Experts of a small language model.
Experts: 64 squared ReLU neurons an expert, 4 picks a token, a sigmoid router.
Training: a variant of SOAP for the experts, 6147 steps.
Below are experts of layer 9 (counted from 0) of a mixture-of-experts language model. Rows are named router (the router's row for the expert), up (a neuron's input weights, with its number), down (a neuron's output weights, with its number) and show model dimensions 0-95. Each number is 128 + 24 x the weight over its row's rms, rounded and kept within 0 to 255. Numbers have three digits each.
After each expert's rows: "comes after" lists some tokens at least twice as common just before its tokens as in all text; "gets" lists some tokens that make up at least twice as much of what it gets as of all text. This comes from a sample of Wikipedia text that the model never trained on. Tokens count by the router's weight.

# expert 212
router:123131111114118119171150182109154131098122094142099129126076139113147133152170108096141118108149138147152104169143116140176089138116115137147117099103143105118115124143104132139126115167125084129099116099111161120077134129129161162129163112178137114104110139123160115166093099106102148167
up0:114131164125103118139137152107111111118155133121140117122110069129166119132120157103125162119139113114135096148170133115123088144103129125126123139143145096150148056158125111112114105123153107089072100064130138141126153103144166137154144122113079102121108174127149148177108156140130136140
down0:152112114200134148136095107098138142111138122111140116158126114164084145139152135099107125136152148137113139114100116113122155132152088163106128107118108152124142148153103157145131113165142128135107133142079103126066176122125101162091119152134172134097123079094142142138125129130175154151
comes after: ". ", "The ", ", ", "where ", "when ", "which "
gets: "he ", "He ", "she ", "She ", "o ", "er "

# expert 107
router:118136128060163099124153143113178084105112128138135159100110116115163119139152158143144123112127106165120113157116101134158121136144147161159109142113142084081129108138114148128146130124138120083110087094152145134127132094167130153105158099149134116150112104135121118142087087118094123182
up0:120110139133115125120147128165141162149097159154097143179122159192091099129140131107140112141100166117131148139082157149127135119093142124116136131159160139096110098141138135121161124092164134100100138116155174077118124179166126141132113126121142162146147087114145126167136130129100095125
down0:144171088148115140158112136160136119157092114127091123105152114099132124164069147120127126146130147138174153169117146103125157150108134152119115149114158145126102158128130157111141139083114156177087139123134164145136141126126107141112121131076152156091092147098138143112145108156158159170
comes after: "the ", "W", "The ", "-", "E", "a "
gets: "ing ", "/ ", "m ", "film ", "al ", "ation "

# expert 23
router:089106114109139128159145142135154110130111156118133153107105130132141131159148096142170071100141125138168146139113142163156112145128096127146120116067131157102134107092090133129132088133111107109120141063100147124089109121172151155117118120110142080114095152112163124129125088110123170131
up0:161130126138146105118125146108087137133117122140105091086143113172101147125096091165101107118085130130165097144137133172164124099102160113137138140121094166140147129152101112108093153117175151119123166127133144142157159149135142123118150148132158128080128146152131140149112168194130139097
down0:093145112071157151114087144177141132136134106134101156169131105122111100173123103126145104132078134090155053112163158107123175154079120115145143106131096150140143127159134140160122138144135121123118155123111153123122101131114143151121120152162102097145152127118128150099100134115127122154
comes after: ", ", ". ", "However", "announced ", "5", "ally"
gets: ", ", "that ", "which ", "when ", "after ", "where "

# expert 96
router:122144137104152108125139121121121110130149095117151143123117136193135141108159091121155108079129130123148126164148119166144144160157123134112110082077123112095127141139139127124133101137116100132100114113155178149112130089152133125149133086133145096123087127118193122146105079096081161136
up0:113138044128128145146099095085113097113120166156128100132111160125086099131148101158116124118170115125116110118116105143112131096102105114124163130142107159107166123154151130122125175140125052124107109150107148124095125116114134162133102160141122138145126113122125118110114122142187154117
down0:198089115144146132157117109152135079110106124141119110147108135085160128128150146172154163098145115143122148168075111134130097108142162081156111113146111118091122133085143121104133124131143116133143143103116074109116090111185122150133141107120181107136151118108124133142117120122128121136
comes after: "| ", ":", "/", "°", "received ", "Ref"
gets: " ", "more ", "— ", "A ", "% ", "ap"

# expert 242
router:103145120130150056160145183127151118130094118123128157121120136147118109103151113145157111104109128121139111152140116149155097113128127146123107097133151084138118115144164162093158095138132076134094112074135144152107122114123125146161148086127161159145083168123135129164130095105137138160
up0:151138169133157079133133147113140171123100117099154168118102163152117166149112131155102115151102127088080162141151125121147136089125151107115131109132134106122105125108158119107123099143124095147175133145130155120144145134124146120154072125148148075127130086129137135141087104081108172141
down0:153086151115155061140132131151108100114137115113121114114157156146135088145123158145116141147090138094096100103116103082124126182161143093129147143114106147124129101123095120119127145133163140161126088115148095139127153102086109095154162102107091117093161088141105117140119136137125157121
comes after: "the ", "on ", "for ", "in ", "The ", "On "
gets: "one ", "th ", "first ", "second ", "this ", "each "

# expert 44
router:109167107108149111155139128149158135121123111109130106142111121122115151134170085127164093082143108148147109162169121149151114141138110174145085101066160129107128141131104128108139111116114095123114126120125157122091141107128177157128150077167145142109108163096137117163118098094120148152
up0:137101167133140137091134121125145103135106135160105125134101088096117110134101076107205121154129118160148063145126125144113146153136145131139162107144125110111133129122082150097115143144121158147116145131144169137111103143141183151153143106110102144112135165151137122175105105085120146136
down0:137171118122138095082116175150108132147105116125144139156128156087109107187112144141118118131115119095108095114122102172134182160119125144099131111086163156124170107112176104142108143129111129123121120106153122098116144114138110167097126131088101106150093132102134108137115098100106166122
comes after: ", ", ". ", "a", "s", "e", "es"
gets: ", ", "which ", "who ", "It ", ") ", "He "

# expert 101
router:125095106121137117163196150145156127114113148151097120135091119160152095127152130122128114104146107111133143131093132152134089128145111142134122080123124175117139124124086127091120096150098115178108084105106146102113148151127140141092132095144176083107115108122146086135089124112088123127
up0:092107127148137153123096108143096119102101149120146143136159122110128139123148193142089088128147117111127127177110152113143114099127147106171157108136119088121115129128088168097110053119145146144136097139137081119118131138128190147163138141090130125135113115121145119131127107180124122113
down0:128097152118126115151156092093165120140118198111174132134105097111123097142130122135096112093152154146133078127148151139106136133120093122143131115114100112149120144162116156130124108140114141166122129069168133128100155154146137107104181120079140137143101103091113129116110148093117095110
comes after: " ", ") ", "% ", "— ", "Candidate ", "\n"
gets: "| ", "″", "office ", "saf", "ats ", "UN"

# expert 22
router:104146115100154071129125162130169115099110134119153129090096101114132110095162137110150125078143132144167108166144100132163114129131133158142079092108149099097133126122113147109140111153123112116112077099154152115108135093135139135136154084159142148175125136126152099161142105103121125165
up0:151157097094131108162158149146108092135156112155093130086174137131163151162107099103168158113136115122147133158104175138124104150132132127115127133082078124099140167135126172110140114121177126127152142151147139110153139107148147089132119143134153130152103079143135141165162138126162127135
down0:129106163149147116088119106122099132141104135095149121092116159152123125122139164143103139078099124159176184085136120155148125132144148123132077160125104084132099098115177132145097105117135152164146110133094132117138101136105168110136152173130135130154144089136142104122156097126126101137
comes after: "the ", "-", "of ", "a ", "The ", "'"
gets: "new ", "the ", "ed ", "original ", "er ", "ic "

# expert 181
router:112134143129125094118166132131153113118099099131089109134103120152181127144144135148135096103128129127170148177167136172142122109118106132162119115081151142120140128120119155109108134154117123142124108125123163097087165072166158155146120057115166097143130121130120086153108120104108115134
up0:109159108100130114121139157144112107106100147152127115176136155114161105138172138169136193130097081110126132144162123149122126137117089133096093138130134100122150163184112095101139176121142140170104107100127138135124143114123105152115124146151127102097080144130112106165124089121140105129
down0:144157088114089151133098182108102123126102136128144132117143131174134110122105096138157156130146146118110113137114169125133160125128130158152144154119160118093146149146107125123147181120146131144094167098084152147155151132134136171099097118107108077158109085153113140101137086135090109132
comes after: "the ", "of ", ": ", "- ", "de ", "\""
gets: "O", "Ar", "F", "A", "Ne", "Or"

# expert 170
router:084122091140177114117155168112196112110121089135128146107087118152113131128145125150147137097130100169176130135127100139167113128122133147111108090076146134101108149098126113077134106125121093103100102090128131127097113095135122140140104121144160104119104128155172133134148111101133127149
up0:144083121145087119121099102173177069168143101112123125116132122141113167157134105156125127179158151162117165140149095119123134093090109071126127136111160145131118087146148157110121157141118141138146085135127113086128099104107138113150134094170146133114109136135147133115119116138141155120
down0:100161092089136126137086147098137120135140132093126093115111114099162126117132116170144111153164141111167129146137117101137161145124092121099147145131153139104140114072163144085129121171188136166137147108144148104130199151149127132152138151136138133126141137089140111126126119114153172146
comes after: "of ", "List ", "number ", "with ", "for ", "and "
gets: "two ", "other ", "three ", "many ", "several ", "all "

# expert 141
router:088113128132179098165164148090119115136115102142123140106102141146137109136140115131167098143118138149109180163112120142168143147146093130133084118081124114106110161083130127098156099113109100133124112125150180093128115112148147153124137120127147132125087160149143108134090092118088162158
up0:128055123157147165146103104101118148131108171163096149109089132143109142188125119144100112130132155134159151099174131122127135113126116135146140127132159146102153151152120105125121089104151092126114132106127133137124126100151084173116139126158092165096136124117178120108160096102139151126
down0:148128126110149104132104091119083097139150117109177111151119100158121119128084116142111131134125101160133165135117128162153131150132142112211122142154113132123123171093096112127132117111178126152149150121092122097152129159101108088126083143121159124159127142114185100140123132130130164114
comes after: "to ", "he ", "He ", "due ", "and ", ", "
gets: "for ", "with ", "won ", "took ", "received ", "into "

# expert 110
router:106104148111184066158176156127129129119103101162165141094111099144131113121160130125133104107161137149149174126132136154140107162133130131150133087107170145115087133106089096105123123122134148117111095103126137124144120105161125176127139105137177097119153139108138139129098149133097157164
up0:113090132154113122161128100095100121112158133098156167118110133138128087151157061132091128129148174121087164158099126120125132093108142118122082136152147184148131141115144153140137104136164118081123127139087159117159130126153152100111118149151129135114092126141114132159130145178125120152
down0:083163151110141153161080109130140114084105132127120136119129169115102126113114120074151120139141147144149166138126129121154134126090104128123135092142121098122161118114137116134079146140136189071161141129143145120135106130048118065132135124117115111121118139153115147116149143130168121130
comes after: "was ", "is ", "were ", "been ", "also ", "be "
gets: "ed ", "known ", "served ", "ted ", "used ", "released "

# expert 216
router:084122105134148101137153157118144103129148108124144142105106119122142102142149073155157100133138102156139166173121093139150134149128095148127097137096127097125129123106130112070131126146111138119080119126158165098117123132160159149106126134105155118135106179119180099146123090079100147153
up0:118132144108097132110171132165117094072096147165105122129118086073101094151121147118109125151127114079115151143131116117122112136138109115141110138147094118080070126087154166133141109154101149130118127117118143114166111108143136124111141116150154092094180110139148092118114097120097126139
down0:130135129134095121127153123125171117118157137154110091174119167093112153114152118113173156142132102188075132158141122111154114124117108130127131091099119128094171137141153088118074163110124161107134123136113141085115161099087158174106149137130147097149145129124125118137139117139154105143
comes after: ", ", ". ", "There ", "there ", "due ", "more "
gets: "with ", "has ", "to ", "had ", "than ", "is "

# expert 106
router:084101080083125103178156104127122103108127133150111120093128141145131104113165113137153123085137119119140140175136099153141132150103125115136098117106147077074148105141106119094118118122087117139145148092163145098133157148135128180149167102150121144126123128118157091164116124117132151156
up46:134087111136107111142161142130138100185157149146061133132168138115147128110098119141150121072146129141136101096163104133146153150131173156125131114134185102095104161121084091160128145136118111129155128112143168104136154108125143126109076155133148141100154136133131140147136113137100111134
down46:103162129144107121116167145128080147125160077109116167103103118114109169125110117120140121144091096154151135106100123156099167110170116134127133120146122167143097180145108105096126119176128111163115146145097125159095135158129127144136123144127127172148118123123153156133120128085072159107
comes after: "1", "3", "2", "″", "°", "("
gets: "°", ",", ":", "′", "″", "$"

# expert 103
router:130145117100155100172141166126155117126124105116111107127118108137137140142151079122187104101126124128162141127098072149145122147120102161163079109101132115117161126102119086112130137128102109156139084118120160077104116101148120151118160092136163120144126136102124100165112127095090153144
up0:142090125113143118168089148117132175154053136113113138106103135140114138128128125156144118141095100146121120108102156150128124094052129177149073149142141149101159092101159143116113065134151120131153142108108120162161106120131149125137137138149134120112106104130148113138117131129123152110
down0:137168125155134123112127093169105115126131070102101137120104115167136102070158122139117165107147109108151104127140103158154139137083150111116148165077157124136160133104126135105128135170135137128154093146155141116157129099136150113089124119121154102135105105078149122119103150091132157163
comes after: "\n", "\"", ") ", "- ", "i ", ": "
gets: "| ", "D", "J", "- ", "M", "Y"

# expert 98
router:066168153125124123172153155130132091134110095097116094131110139132165110135155092143123119115124095168140154126095122140141099092115118153119094086114145109127144107116151115114101131122114113156131124119102149102101163141164130164105101089123112151118143147119144095172100086122076149150
up0:125152150143132129093123149143105108130154144096123121097070170113145140142138126119110103075137156129127098117132122141119115104122132124094105126145078098098144152190086143105109124135092163131119098127130151099115135102154112131104122140106120104128135109097179098123187182129110160133
down0:120104112129117108112124141137134152127093158132135099124105084121158148117122119157097113118124132125100094118137148142139157098129131136137138156136076058123098093089122144083129133099136105104147146124096143088145135143133131144147126092145163122092090148090050145149129122142135075132
comes after: "the ", "a ", "The ", "- ", "and ", "an "
gets: "ex", "Tr", "tr", "dec", "Gr", "Par"

# expert 172
router:113108113116146117149153187100145087099139147136105151122119166167149118130152124143132129134106114170122159107090095146136121111129121122158107131093166095132088136120113090114129126131125141131122087132142144126089151095188152149122118130139144153127131138151185116203125090110134099119
up0:134134118119154139124126169073123132095120128140120134136142120168100097145128102075108162116126142114159151132131115082143137073149108144142135158120135117109105129166106131141153122104120142179122111160115161125176093089144126111122178127169166163131125094137192136120125124127130095116
down0:129134108137107121160118109089110111112139103144101153127123167107105121081090118178137121107088175162145122098137119068096105160140126095115090141121135149134092108146155163136143122159138124122133107110104170127132130123099075152149144108120167126095132119164144130160125170101124142158
comes after: "the ", "- ", "a ", "of ", "and ", ". "
gets: "In", "con", "Con", "Pro", "pro", "An"